Below are experts of layer 4 (counted from 0) of a mixture-of-experts language model. Rows are named router (the router's row for the expert), gate (a neuron's input weights, with its number), up (a neuron's input weights, with its number) and show model dimensions 0-159. Each number is 128 + 24 x the weight over its row's rms, rounded and kept within 0 to 255. Numbers have three digits each.
After each expert's rows: a language model's description of what the expert responds to. This comes from a sample of Wikipedia text that the model never trained on.

# expert 17
router:093087133082102127122133142153138130119061128133137084126158116133172117136114182136124114096132148087134102143086167090137117105150119155112136157143113101120117126141138197170098154121154171144110111091120130131147125154106081124138124154124123118116103149163198139113123140137142159094140112147134102130107118118137132138116154119117122110132143149128127121122162129131148164115177120063157088126143152129153124080162124135116118155088152110148137164093133119097130160120149125
gate10:121146133142161107131146163106144145108125093120103088108117114169128139126112113122095148130086109122107169152153174090153144097144088130129125099151096111160143103115121183129092168124154160152103128144091153141140157126131138122146121135138067104103113113117091161139131134135131136119134100163071114155146150116145136112122164137100075148132125152122105169109121175150094128116153118117103106112137126150125176144111148086136144185108108130153146101158089134077110130136119109
up10:152081117097145158169055112139077153166150167151110140167145135154151159144104103129134116133159130162155088103099133166139118117175157115138125145131138130087126106118164121109096088136114093151170098096155135069116087158138167144155127135136127162176139127137137159161131125141124142127149117115134145130115165129095096119155134167106149077140124120134157137098139114086151096112129121147156138115129130138129094107129098128104091117149150151113109125101143108143109123137139131
gate11:121125124121159091126121147135105106146142105125156132083152144095140138155105113135128114114159110133161128147115153166116098121167144168144143135123141116112089107146110143147126169127150144122099116073132128204098116141101196107113107085130102128149151137130139133120163075121137097079186122165175135112175145092086099124161089130073134087142120124108122116125139135101149144123113136110140144155169148149141118121111161135145135145131156120165133139152134132142103150102134140
up11:142096148110112100136109162152118100122150121112098163116167149093151144131136088123142151127157122073145117115119105137125163147168073149165121157117127151112127114146123162143112130171135105131155126109125098139169119103097171099122089113100140129188153110113103088093098091155112147121174134152156158103178151142113085136157108150119116128127150152136101114144145110102139096128131113167127131163137146143121152128143187151105120128136110105152144095186136142149100138113125143
gate12:149111169055123156098111155143105147112128121138160142117104151116125131108141158154180143153140119128117108126129157138134139137142122135205115139147151116143143113128148120097146142197089165115131143137086116155181137148111142083130148107123138155176121138139171146124114137153141133068117091105115130141080149108107111117124123180143090145108130131125096132115094105123123131168131136102180119109130113152149121135162137114141102136131128163149156135110160156126176134152159124
up12:087141131122120149135142110100164118119116134141076133157101136139106102168093112135139139127112124116163112116168099146160100166091133117103185125116114149121124130090090112129105114119181112124104139095155144089115096080136107136157119114166152117122165106137087105083168113167119119116142125121150145162127176121146171088106120109145130111093094093130123142102128086086136143117130141114111154151126148121098128112133086085142154138146136098150120145146164144132117096076110139
Description: Line and section breaks

# expert 15
router:085108117099090117139138139148159143096117086143140088121149116103156127103097165136105102094164129109122134138110134121114083113131109144121157148115117087120151156160158171171117146134135126165130118113136136101164139112093107117169108144126087101089115126160184149116111140111130149103157141111151126144110124099138127109109144136110088122112135135117165104141146124109131164094162106091157087122153097173154107092167119155105117154101152109152127143074135153091122156160161140
gate0:147126146160101146081105119123136149132127101130107115105107144150137149130105170159112135162160120093157141127143113129125118091123143125120119142129163096155142126116110104135127162169138096128121104114094133172112191139133164082135132102063115130121120083101139116121133159137119102136126115125128148109117154109131069127141120117147152110139102072140195117117146070135104121080145163150133105135123130117098136112118081138145124176134147188108113158167130129125124162168113128
up0:119156165115131119138132133116108107105122141134114144158121123094139110154075127126143109128119118090095120145060139101105109145113122038129139135173150135152142160098093126120163163160139137119114186125165107123132133136157113134132134114132089174084121146133136146111175092131062114140102156142125107128143135088140150117126113092118092114170142136128144116087075158117125119126132158081141166111126075111103139124172128108126120132131124123123109143109118127139136148156107148
gate1:137094092092093161155154126089148134148086109107103094096134161156084125112112132076119149114162185132162140138172126078132199105148122134085119121140108087079088182134087100173135102141136127163115096113139137125121173116116106167151118125131127134121112127117145120101104123107127135166129126107165113147130133116102153140186190151168132122129131119136115129145132153129145135144142133132124114139092132108129127135113138168134120110147145109123114117150155114147120103134122147
up1:128121125159088092113137123135110139133099123093119107132112142121096166131102124160129182104123105119118115119138141154127164117139115134095127108111134141147104164153129104163132090129116172120147118111108171120069175118132121163094111097103113114105154134120135126086068179146082149136112095086163117169110112173121156166141142118092095111093159078126130133131107127142088154113119137122110142125125077149157109152101159146151118095142093127173128126139127108106097115125125118
gate2:129113111142172126149093142109165154136100115133126144125127100146127097160097144121167120140157088143132117093137116186152121112137109178142116129133157111159138110128110154133130108144146125149149126098131138132134104093137105128073132135111124103097132120135159175093141143116152146143137155174144151143158164091160165133148124136087078141140142113152127087152080162112171131101177192169148123127134141123174083115131157135093087146124125126105101155120138152128101147116117114
up2:135135117113116116132147121118130160123119144094114130150055094134126116098149156099107119140129167102125136170158103135129117097111138151144115169133123128136121128158146103118074160158146087130127113139141117159170132121116147124167190097124132128104139129128118125136130159140129097144132158119152123107081031151111178131103102155184157151128136197154156074130131123141102136136126112134119120124104112127110151102125142130104155137121098163108144153140131132109169156111142130
Description: Class, County, copulas

# expert 19
router:080109116105087122127147120134142150104111092130133089146156118102149128104098170149105104107159123106119124146112144112108083118134115148111168154126136094121159160164160180169116147134143134168129123108140142099163132113108106117169099152117079123090114122158179142115106146110124148100158143117145117135116114102127134120104138141124104123111129143126162095127145126117132165083158117106155098112154101162164088090160118146105110149102152119144142153083144158082118149166179146
gate1:133138114143118118143124117137099076123108106121172143144139086102114096144149140107132147130146161134143133129151163118139137120097151112133113101137134123128111138137109174143146105135121111125132133193165105116141150146140126137150108144163106124124104103120191151148198125112104129112159102148088128156127161105146151117118146121107082127141142145173081123086153142116126180169081145108132115158135121117091107073144141129123094115131104125126104068176110102125105111175127158
up1:116121176125132175143155150093154106109097093104128103125163127100139095155150137119144133137113163156145085135089108156128157140151100127122104071130140155140109112166105130090128101148105100128130086144119131103108166098139127116114137146120126146101135097137164164134118118119142094132128115176168096154124108106136113126155133134142102187113136114160111171150146119100123128092108165094082117098103120097078117118148113129110119084087109139124081102115151125095140103134115093
gate2:123111062114070080072122137150102112087145133066144109167130102112172102149072155137104139162147143079107137117155122087131106091117138165106143127118144124138123133096123177092137145138142147147122137109129153137105139119136121118112139134140132134069128114123133116149108123098084138135126149132099115152152105179130108112132100134089105155103112164107141131127106147123143125102092140132147155094158166137087154139097093103084124130094127096151114130141142131122117123143114132
up2:154118168165134132150130128131107092171092118134142119119147121143126113136113094113147116118107149147136138107135143159108132119105172151120130136126159127107144164105102117111145149099098105096160138149141154131082133093083141098171069118121107086126119101129120182116134133107111151141110089136157139182165139086118109129118120070107135124142165125156134112111173096107112112158136092094140152109158092143167098095138150168109112123158120139074139164125114122168096131126125131
gate3:127129142184111153155145137091101133129118123143135086115138109125105099098100146143124068105102125094121140120122158135109087154097121111134144131129140120144127141148136150109126131127130126099133102188135176132108094127156155138118066121152147169146115117144107149130112151128143161129140109100118177116107118156102108126070129098119135152120145155099136103149132144100140182116128155078106133073115145115137090101100106175142131145094163095140172132142148178134116100165153125
up3:097137137166159166123149119071100109108141177135143123091142108148116090092115070159137113125129111134154107115115150142168111143098167142131129107167144124150134132140137166119124177095155158152118158123109183120111111097068094181122071104139104104139134149147161195113141150134114103111097114106156140130140141133117134099099105126122116150146126169136115113119143121140102143139106122116143141096157117119105121122112138145132102122067103141118162130117089149136123144099128139
Description: Prepositions and year starts

# expert 9
router:104086091090135125176116115137165179092076095141140122099131122095138145107127146142110111094166112112142115139141088113116138129127098129151143115153110113112151140132181152166125160148161127147142142117115164132120133118105122141138112176128099133073120100120196151134124155108080137095202088137136150166098141095104152086137108119094122141121125130149150104149142094086115171102145125124123111115128147153156114096161126144153143146140139146123108132105131153106129117132142120
gate0:102123134156138115112142118166132146158138131142116101115110128082154125147120171140136123167129143115137113135123137163089130079120127117132107160091129169105125159101152135108152162100126175151143133109131165116148095125105148143138086155140154130081154164119120102101103158098165096115157132128139139156106150128139101154111137118088070096104100134159101103141112143117073154133159148141086093119147148176136124114119117134150080152130094154082101112164102119135168106128136101
up0:131156101106153095169149157106161111149122124116110128158136137127093117091104104125160125076128122126096138116161122103142122147130075103141105120129121107152149130133123135147120102156123100069156126164141116111145170110150123108106145140128123126182081108158125146163148106138050181127100123098103096121129191104115143133092109140142104156100154133124113167116100109149131138126101101145141118134123120108103119150086135172133154086101135128107144141120146127120096165124169151
gate1:064176149142115143165145115086104078130095148148176090156119132097123106132128129146127151108105080165130113117112110189140177109110118117163155113124128125087136156147109168128081131124065112086100156093103108160101117147116134121159148131114116137118121148120167127154121123160153153091138164124128130143085148140098137143152101129116138102141130108125149139087175097144130153141119126130104123128100098141142116115120149162122120129100124137136118149142170112125156135181115127
up1:155133140083121131136174169155132160120136158101150112132062142086159143125144146097133102135151169127162099134104146124164070096150105130137140146106139169118127099125117121103161137123116133140114123177121168129127149119150130129094132090122174132098129117117161154120145142103117116111149080130166101099129126112121113101122153131186146119095153152104169108134113151124129130128131134134142146110139113171136067118109110139118143153157126120121101142124173153142166193140164152
gate2:104158126084146085161138113097145105142111132142108154137126126095147127116123146136118116153126119126145102109123123103152146156126147100122099154114123099129120093149119145164101136117115146116124097114106151120099093110149166132118154171167100134138087151099160136148145121114093127183095134143135160112176136101094089127103134133096073117043109109107168145140108084163112095130128078150136140164133090123138104117161105144124121132147110127166115144140112073144148114139118155
up2:086133151103172138102122145132108135080159120127113108150150168129128142135139121116110119139156121123105083096086098080106128124155083106148134146092163113126170145157121158131139150162116149122129132177152115110104091119157125083096139137130121137151124140099062132107127108135177152134099069113131098108137102131132107167138120170148148161130132129086137154134129085107159152128119152118158091125110092173111127154131107160149108110153133113111152144148125094129102121087108116
Description: Table cell separators

# expert 36
router:095131120089087145153142101152116156137112112123131109151149145116142122098125161135109140088153101130129158151110070099091106066133104134136161139129128113142160169115171134152102116159081143176111109088137118108150125096095083106131098137121074141122092097174146152150125127126169131101145136129168171132169125115123125122132148131113114142128126131153162119119143088113146121118158122082130105143121126153161134126156093158093111133086136123151120144075143157108115135154163120
gate0:148094145144130180140133145113151151158115118117031144157132171113110156113144145107097118112143139127134147158126122070092144096132162114143144153117142122143145150089170105157110123145104125121113076102121124114137143142089141140152096126146137142143114168125080120129130158077191098126149124134117155166108151131135129113116106154085113111130138121148131124129147116129141125100165137126137105113136159156147082123170100130107124107135110138143114157150152176151153124106175160
up0:105135096141098113148109106105106042123126114093094180129149141142133128119173165130121119154150119168149127126113114137108129147179121141099132125116152108118144098141109129152128101129155080116124156104138168116154139142136131155139128094158124139132140111156123111119138113101174132139114102090124132168120136152137142091067100091129110102169128113118120119109133137110154152135154105103160161157094135132104099096114109132176093154112128139065091135121144094149094161127167117
gate1:127148148109118134129103092145105124115125152138119098159116119147138126122144090152142142152138149125116162111148084094076069149111167150114174126107136134132085155115146131151123138159080137199132100144154124093110114146113144120154145130113117102121142086130132170131140106147122122093126130117091118127117120183109124115143153150143158120147151104132120084101110117117140116110144163113111119106160141154099142158166098135146145121141162173120130150169155147146076141179188104
up1:123114116110142117102141148128137099112140144103157138107156125087082113148087140113135138132164135117126112142129112160152158094120093113097183140105086124146174098106089142118169133129116152096132137158126132128098135180106112118125154111141136089140135142139090147151160116136128096112151129126110116113149140133137138142129105117129105148126127147102102223135169087122111121102125101125061106101149135100088103115096093102132126111112132154080172118100144138113121171125145095
gate2:167100139131101138134110108133130117096123090112111097124114124177127129078115119081132154102097153103127104079144127123109164132163113140150137114136165131090158087162156105151111124178121113154088097131124107097161135130164139116103118131142141154094144158097144093165146082134140159134126155116099131137084157123134112131154116133149101115136124128152185137140127138153101100157121127114153109121102173130139147077150158136091149123150123166123093140162126169136127073156142109
up2:154077143137145145150146091152099107103090089107106095112140126160083105146118116103138124108107127096105181155155121140106125135115065110169158087131141132109169128121104141106165124137116176115087101133134129115109136164102137152157113099162138127110104108115155147109141103108183127116121098121137142107095177123109142148115137144116104125156124104175161098122139157146121134112110115165119146141088088157114073136138127132090128131108162141116129146163155105148131096126143100
Description: Mid-word i and ic

# expert 28
router:078127118090094130127172117132128135096082108113123098142145151108158158143137162142118126118179132095112138128089126137103074095138095141106136129155145128116130120139108135151155163136120124158123121137149143098151132150096090128137110154124067092096079138172136143138103129102139097130173114142162140116108137096104128134140121121110111089148114164108159113122160134092148147132112150152152115117168139166140115068145116138102142157099150148142126117102121137080084134186157142
gate1:137121148143085174093117142120142114106088137123108148118147103125108097142137142121125133141106075121074124148125121084161149111089155126139114168149081150133117138127114128102151154093107112141140139154114102149157107137106098160180122118122080103166127134134151164142181113080161103110145125119152111113102095055133131156119100166162127096137124152136142117095144153112132125117143114149058119145100174113098122134124133144125099154143099144153118146104138141116148149130152122
up1:158164115118115097105110141152119103104139126125154125092149104104153166133103105162136130153108122122095118129095120096141145124151111124116140118175132103137098153131117111114102116116147135136080136100092134127155136119121175101111115125156142121106154140083159085085137161155103124142157152141142151140187114147137191165130103107108110086146143132125150122073105126093162093121147131169166150122102108109128093106139100128117105100115149107123191083164122116124164134140161120
gate2:129096132206091110141142116115132110140119079100127147145091143116136145132152100125160129110189137134118161162127077108145149158137146157128130113152121129084126110113135161146124085166150107128139146120108114132143172131142095120110123118093115066105092168149139121151093089160177119122153140160109103097136131092140120145128123112146093152157149088136108128123136131130103132144115146111126110133103131117158128149123109109155086164106164166110126138134172111126116166115122071
up2:129096123115102113148094155095133093151098126090168151172131115139142144162115181146070100131134156109106097080096140120113143103126121163129150168133124128155137076145127129109146161130100165145164117137133125123096079141087098112171117142114160136117144152090072125159109144105124154116106148148104124094102155143139126131128175140136152138110140123113148081127127099141100136099092148142181138145141160139127126127115123147145112090114127091150136098134138078099138149154124135
gate3:145171086123112119177140121188091100106148103133154141135127156094184098104124111146165141112157122131134105153127117119147159137108095145097108172110128124095113118169133118116134112142115121151096161115097141107130127137139136135123152144115121074196141129171070114113123140136154135124131117121153111116132139143147152139129102154129123121142083136161144159130132153091119116092131156054136126124178128119164153107151108162119111129161121154108127122165093137162154083137133143
up3:143136093109118141092160105153125120120138115140120147128141123179147080154099084125140086138123118155170204132141123146091126135121151142137159136134164152150142089082104122149094142116125148131182105132155145083148169124156089103115130135138120150133162133121185095129155122143107099149123161129129157100116142145131097147137156170118114147117100096116113129146088102093155128104109174149121127102139122165135122154102125111154151143174159146139100133101124124127130124070130121
Description: Vowel pieces in names

# expert 8
router:125086135106099116153143107141149143136118109134116135137125142034150151085095151139124112120122131123151103168151125127130089116120135136098154158173143132116132157119150154137130145121143168135114124124138100098134140144118114111140105159098072147113107147140155167102114151131127187122143183129141090121152115102146157114143115153104127131070096157156157125136142117147138137106178112115125125098118108149148079097171146136131108136099127089090126129123149146072147151165147155
gate1:090142097099161149137091121126128172119111114136139156128147151134161118081110080150088123141112135088114137113167153082104150160103170168137134176125121156111097132131148139138143108125167148092122159126107124153076129124161108107128140093133130143127121187166136109111117130103106124082111145120141146108130137102108167136077152108151113123099105076171156113100163100167097119147132113143094152127146119131147100136113169101147138125129123128159161147157125143118160111109113139
up1:137142103146164102134070142114136165131144141155103118110142165124169109111072114160106105141125101094114158138105144098110115144152150153125141163135110169130071115138174135117099121124177137133121107116145135151128153102161108122115142147111130121121082151156093166085110128128069101103154133097134110133141122143120126125121105094154137145138125064181143132118165128145135145120174144132123140155139182112146108131141101105132134127143118136176121152105156166141158164096100117
gate2:108141116121119167178114116128115125162137108117155103103103132165133111159092113139103124145098116116109142118121125107098139144122146122152165123128154161146114114133145087119174116180092134138092120116112084089118116162151109139140091117144140101113119124121172113150105187110139162126162138176152114105138121097124177147144137125107143129125140127161116103136075145146048150100107107100118136114134149078152084150162115154136116112120136109139113146066102115110096109142117116
up2:125147122083150072142130151124169105114161135167143142127137136090141133091115191081088094112112113154114113103133161146116070132116104103111112108131105115096174144139095114111075135099136127161138135115157115157148121163099122140099155105147152124127163143101134118129140124147142090124098138106119086111107140160106083113124131103109119147106121118091134115119132106166136135158143153146134120146155148118108189136119158121088150124135103120131200158159100128146118121116137152
gate3:110104128141104077123149119104118117091087098108092155138104107098138109112100114129123142140130112124089092149125086120168105140119107124156100116152148125110118092097116164116140160153146140164128151093098150138152144177144061139138141107126111115072145145127127184104169105160119137120140130115139125134121123085137135113097080156132102138151166125116119121144134109112156107125116126114141109128100107113171091176120126155126198127137110099102136138134174100134147113083144150
up3:112188128101136143123089124103132093138109125175105145177094136123150145140125168120135146154137140139113128115124138155158120111132103184169124136161079125090177130134152116130140102096137097128099128137156121124117160165132135123139140137163168145141068101138127106115154132066166097124101095157137142124147100101151130155112120125132130095115116094110155114149089155161148127154128169118119144136120133084109145173128132116140103180139105162167118123134167107155104105110146143
Description: Prepositions after nouns/verbs

# expert 18
router:076113117117073098113130126140150164125113092135117088135130123110167162133073145114107135134123100106108131180101109146096091112075150149080132167104117102115130151130130134153114156117136134181119108128148123139150146142123143117149091157115076142091133123136160142119113141119155120091184158144165146128111112106147154131139107127122123113105139119102147123143172114115140138104122121111168071155138153151181138077140145179112118124128150128129113147114131153112109101162164136
gate1:123142138139087107138139121070174138135096166154144135113149157150185143136135114140113125132087132136114140113118154091117112141106127157107175123138151131082146150111106160103122119136164116059127159092143119115185152109120112109150156152081111144098127120127127122141180140125163105124090114137175107116152141120146116145112122118134072160146159132161139143149128118162158169141085129117118115152139117107151103114107143134159159142107121136111116085122125128132159183091146107
up1:180136116141136110098109101147094149116075169106124107113121129068130141160143137110112096081146120117124081153079126140137135125114112159151134156113148143117125126101097093157135139111136137078100132143146127112098148111126069123150108083160131166107102155124137125181141090108087123165086129131128114140129155095126110116140135145122105126173160098161114106121149094094141127106166091167123139137144142115152103108110140099164090126103159145096113129130134117106132167124149131
gate2:100127114148113137091157111140151117139108082109111154099079142110096124130164170133098115111088109135126119135115108164121149162145117110122077123110129108115099103127138146127156124158139137120120105156114140137114172123172120123096083123111069109127096158156122137124127162120089106139131121165109133098117122107116148136122096111060161169102128140202149101149119149149134091090112130123106106139121155104150164124126140155120096107120137112144113120143155174086106160112167112
up2:120087105132114122190159130131103124159138160137131121127171160162101107115126096140130123141071111123142119132143110136083179112140134112121132086130155124084150150124104108174128080102101124161118133129118138141142100126107139147132153125151169109129115131124130100107104140175149092191102088076167090158137077115119146142142168093147099107146109142115110090116120111134140193142147127119120124128134107111092145134104122136152115147155158132094141088133129135125140101114116161
gate3:156135162117123148114126132112120108171142136116111181151116130096154115121136104063160110156164178092117139124096129138111102130150133142130146161139155133117107134107133142139098161148161117119117112156121136105132154143136120110173122129089063115145119173109152122134145169107155136141149102087124137101135163101166117107138098157092179135128134101132091128083124165143111126115110137084168131165163160131115106131164101172094144115151159126145121147113168147097125130118103158
up3:120143132145126120145133102092072139107135139106124141135107129121168112117119090126117096131107141133100126128118116149134128169127159106097129107129137142157122110148138090135125087161135151126131138134166113147128091159120134125147127079117163137138135138140118093119098133130133119120140093162151123149104152146095165136129171099090103107119124159105142163060141142121142130171152119151129133135159055147112113098183079117101084132096187120100162155101136126119160096098157173
Description: Foreign name endings

# expert 37
router:114137136110109103157115143140121137100110110144120068116135112075158125098111154138136113102178108133127126160095095136110122096141122167111161113146127112128174147160148154164147142114173126155126133099156115108179157121108114126127103164135094126121134139161196135136127144120164112099154165095125105122098103103152125117128125155121101119093146119086166104093179149132105160111154140122119110125140135136142093098176101149103099147127145122166119147117138154071122122137171148
gate0:181166090144117107150123127113131129092154157175173113078145114071114161157131145107172148125129172153134145125105136135120159171133155154128128102112169140121133134100136111140139156088105103161127119135120143078118129095134149136099148159131122170133126128110116157159164160138106084139153133093120157096139129095108147087111122100097114146120121127114141115136155156118153149113116074116169114108123132159133176085159123122125114123119139148059130153108135142106141112123144139
up0:127183105118143123152146162122137135154142117161118106121166083090104148141148180076113169140110137155082107091111098121132115158146133137105091113085141129169133144125150115137125129086107100140153129096142132138127111152124120109086151110134171169095169137107144091144113141104115116111157123113146192101109117093145044136162161102117107121150153135113117131114163144146145127113125127131157090098136115112143140111110110101124141129106168155106122127153106143135144138108150146
gate1:133155167110120076129106083105101129164160072131140098116163092096156131156134143154116127099146088130149108147110092104104118129131108103182143136091132121135109141115125152110158104115136151139131114143117137124100098167190128149118162121156087114112127119142124127156123127156112112125167112121126119143140107161110142136106172161123075122113167088156131173152153140123127127098186134137123105159073116146132116142152132122106100099161108186118141146099131119130143117146155149
up1:139147126083114090156096156153163136151151135117094169151187108078151113138118156120110102123083155107104129124147148122100145132152112129126104112118120128123119158180142143135159159144117140117129127152147153098154129164145170121115142103115153155090142119101144142138102128109188124133114127102119079137140083123113142141155129124131101106091092172137121123153104127139106106118127192151136141116121131147131188159130104138128168132105138121162131106083143159132103110118171078
gate2:141122113103081160127151106105108111100110062091115102130100142110192126148134126138131142113135120142118122144136155120099129101095125156145137150119140081126170162139130141119123096096157132170170133126139093193147168096155125093124143106178116160123134167155131170116114137098138111157099144110104107094157136130124127150110074165135147157138107084141118097121107149145104150106099119095118083116126151158130105102134150105103095104137104103149128143134121162102131114123135118
up2:137112120180067135080132127129128137092121116132126113115153165160151135124115173138140133161152085138161086115109139129205110109140116180151135144131142141136105150102154115089083089165144107132146129117135088138142146096130103125132125130163126158144154156138120157120109153091103116099135136143084146110131097126136138140148139127143167107153168106120113130129139107137109134078095131100126131135150181138162112172144166099153120076108113135137115103115082159133124116143100128
Description: Closing punctuation, cell ends

# expert 1
router:110149125116092119120117100139160153129113106131209114113140108108146102113110158135111107120145146125113144110124151115128105102148091133108146150121134117094146180173127137170126166126164098192128132115144131130169151135098096104169130127117091110096079122128137135131063136117145159105165129123122091151119133088143165122138136136124100157133135124088155091115156115141128175091151099110142096131188119155150138095148123138102136156130159123126138168125117149107126148157164121
gate1:088144119098172159129114106114097153121131134130123121128091131109114124121131133148118088109149113152144143092128111122136118111078134148127127142098115111152136136149143154142126147070135096183165166102078098132136150127148129155165145139117135115107093144141140110074134126126130118181132112126116114113142062168150081159167106072135106092096147154117178125145115097155122159101137112161115111120151120139123129128140115097098112103100165144121108117125170127167116090153162141
up1:104119130143156104101146088091107138146122135129111116135167134124131112108126154120071182106101143142095114115164150161106119129099120150119121157092131122182133110171142110112148139085151128158137111150149114121164123105162115127141122148099125098114149169119172062119152123141171146179119162088081149160142127143135081138138110148125148120132105157103131098119112122115134176143083143138124090127162143148130134115155116098106101149114164150100101161142153112116114082123133137
gate2:158147114164089132169114111128091133119126126130134147094104151092111110107128128131127094114146128103153131148091076132146112130157133156108134109166129122172111130156130109116112138129152139157145158077148136154148085114131143150143107127088091125140129179086116098126132092151146140104153186140171136152131105112159140125075109103139112114143142154131082091110132107106117145132098100110113121118142100142147121122122140073162145105096112120153168153203131137164172130116136143
up2:163124092127128095159147113136102132145115122137133177091097119128111124136112153158120130091127152131166117128116120177120106103119185125101158138163139102120127140159172142109119142124167105120116098127081132129152122122145107158130135150120146140114142157103110106096126135106140141128117068138114106110118152122100155175121111141127110084150131100095151122106144099076095155108104127083116160088103126136146142103153130118159157121113114071137163161202119131156143091134113156
gate3:102141117101141137157155118131146132186118126049114094084104133124109105117099107103113107142149149163125110098136149114152085124120143102090136156098161142074140119181139111116144160144130089148142120150131122135136098148111133130156127102135138143150122142129153135125099158144111106070138170123145126136156138110129075172105103149117130151144126141091135159086128166133132144148163104079112051103151145152118119103131115137099134126088123149137131149160120155102132122113131134
up3:067161110137130128148129125117154092125140100057147132090104116108147128143110074154113099158130109108113127119100117116149124111139121080095137151112129150142107104115146103110136124136112139114123112142107123077142101124124122075129110133164147140154099131088110150149112148138106117108165089125162094090155088135149119156142107143174086090123124148136128163054113124114119125115140130124125094129170133135075128088112126120109142120156137122105161146149140178112132144153166152
Description: Mid-word syllable pieces

# expert 27
router:121104149115087102100117115108190133090090087132104110137101118113139151088120169154149108101158160114124125161125110123113142112108080163127147149120072112117142147119147134169106160122129108122126119094122123097145131121112135124149128188112112124087102135151148118103145078109148164080166127139185133146134117103110139126106140092142135116115120124128164089141133137129165116105175130123138114114131157218142129139142097118125142119107138103144123156115146160118108155165124142
gate0:114107172154094128132155087113207126136146107135148098130143133110147087144102153110111122123129157158133143126115149120192161148064109131125122114131145116165128163152116131167105098133087158083104183094122117119153155167117143123123122154131096117102116138114144133105135122125151109150152109162096145096132146125154133140117138110119135126106106097128170118121133119121122111130143097130118148124160109118123191072121124142164100152157104104112145134106081150129138130068145111
up0:073126129121129156091137124150174144141092127108142161154135147163128109107088097115134117101107155144132114132109098145118082112083163152135121131148121124160099120142132140124166147119121166099127136127130147159170142131094150127149103143118102159125168159110153142110148090097154161148151087129114172120119101124117087118115141114140145102123132095108145164172114091178134124141162109098083124110171109101120140114128146122160163112172115111126143131117113190133130099086159102
gate1:090140129164126129115103160135137146145142122133103100157140139106102169141159104122146072127111103113130131140157130131128085157098119116145153058151138111153108128083183148133100136115137146114145123119143109129116052148116115153144103187121131115183123117113154133116176113142144114132159142120120130152120124117146119130133128123118098112085113138130113108137164170134116146091135116139099121119105127146124122138152114059137103124149168136093129115134128162073097154159118193
up1:157133121119109086106141108139102114150138144152109139162116173161105100117138137115123137150132183135132145122138152079119139078139160111118122119137119089130134128140117123098081133147138150134169114124095154172112140127102088090134133063101109166100109107141116145138166081088144124107118123103131140158118138084108165117129117169080135134138122097125140134141125172158094098103141098134140122115111121098135161148123151153122176085126164105079177170151126121123130129102133149
gate2:150111136107091110169098120097160167138103123146118142114109137122052113114100134186113113155122100125109139100172137114145117119143122154152154142134106132119134131077129124164120116098152170116119118093129099138174107134131108151103089162109108119104110169102093142108150165153149160152108140094158119145149116137117145073121120100139147185162102093086106171118120094135195164115126132136145139115135129129119140147124098134129118103156134121142151126147103123112152123099142150
up2:133120135170152099139112165136128136171145139148154120125137198171111124106116161159108144149199095132104110090149116139159107149148119157096081142111143117171119146128092133138170145117150151118161103166148114138162110142141140130128101119115141153085155175150106115161145127133091126151129174083183128149140132095115151105132131093102136112141111090149144131063164087100132150144162159126161133098128132114139125154126134127142122122131099142139121132128104166134127133133141122
Description: Adjective suffixes

# expert 24
router:089109129128105113180140146101134137102139112131140103144182116095105147116135148121132137086159150124118126124125136093141127085138095137141158132101159112098120147168127156146112158159150149161131148130114149088128138101104066141180102135115124117114107116154160138079096147099145127101150123109136143146143100048115138122135160096105090078144120147108190132120139103129131149101146105093128112116142104140182123118147106134143142136096119143130141148091158157114150157159135108
gate0:199146106134130113103120136158101099102099118130146115091145150116128107132105164130126127135102089137087154186112102141136148133146108151126109141135108112096124146121141121135096059153114083199110139096120136119165145148122168135124091121156157166160114160105114122157091132101103082117148154101073125117106124125124125120111139115159126097171146119136130120096113166136158133116090117117130141134105105163120120098156122116123182099102099136133127144127144133112155115166099107
up0:081117112133116153073137111119144131139097151133162166154112117144129120102131171114136117120130131104144130170123141113152111152069074126118101138115128124145108116175145101128135140102141096110126107118117113125161201156109109136072118147121154141171132134086088124122127155186101104133150147101074106136080132084125158108119101153074137130181146134152150145166118145125102107131115123138137102142119138140136152167150129106108154145125139137112146134124103141122107126126126070
gate1:136091178125110132117157133090131124092102137135166143108159157119164116106145084136158149121101165150123077105126125087170131123121126168152155131132092083123120139132168107146122136154142132093122137113084163156096125137090122128154141168136127080139138166137115132127127151121106108118083101140115143155103108147153153173143088106139142102167148152165104130119148104135097163160109088150120116115125128128102178145123142136123099126161119146151144138108113130114065084135152149
up1:087147096160165138136109132137141137128107103123131127114120108085101139083160104111147177147147085133113122131127108161111160122153139084139128115140137125119132137071154110143130136079130102127130109109058095157119149146146146105153115130185150142124115118136157102129131149142100179162098145119098148133122162086147096143128119128120117153120159149113104145095186129159143114069141132171103137101097090137124117141156114132105087106103134151138132181126127107114159158138138127
gate2:120146128107159090139089129157133123142131130119150138148127131099135154137114106119139127073133127094105141105094136094117137134159134157119166124139172153121116118126125065102133102161147179120138114089128140127149132132097070113112145128139098145116110121135113164147102099149128102090134095121123179109150136104151156160126149137118142152128139124120117138119136092101077139104070085084107113111099082190121120145108112127109156123085156140169128119122126148104121198131154139
up2:140134169161135137137102145126137132164127105129108090106123132104141149126142125105123134110074108137118168133114158076142116196150110149156176152134129149121134098139088095110137150136130126127151145127164137131126103140153148133086096111128118106122134133132157115133132137117155150137131092144093158120154134161146200149150078153106124111136161133147126051141136119141077122136125111115132153068132100109151137128107102148099090107081146148165139126170163145132130167118119147
Description: Latinate word-stem pieces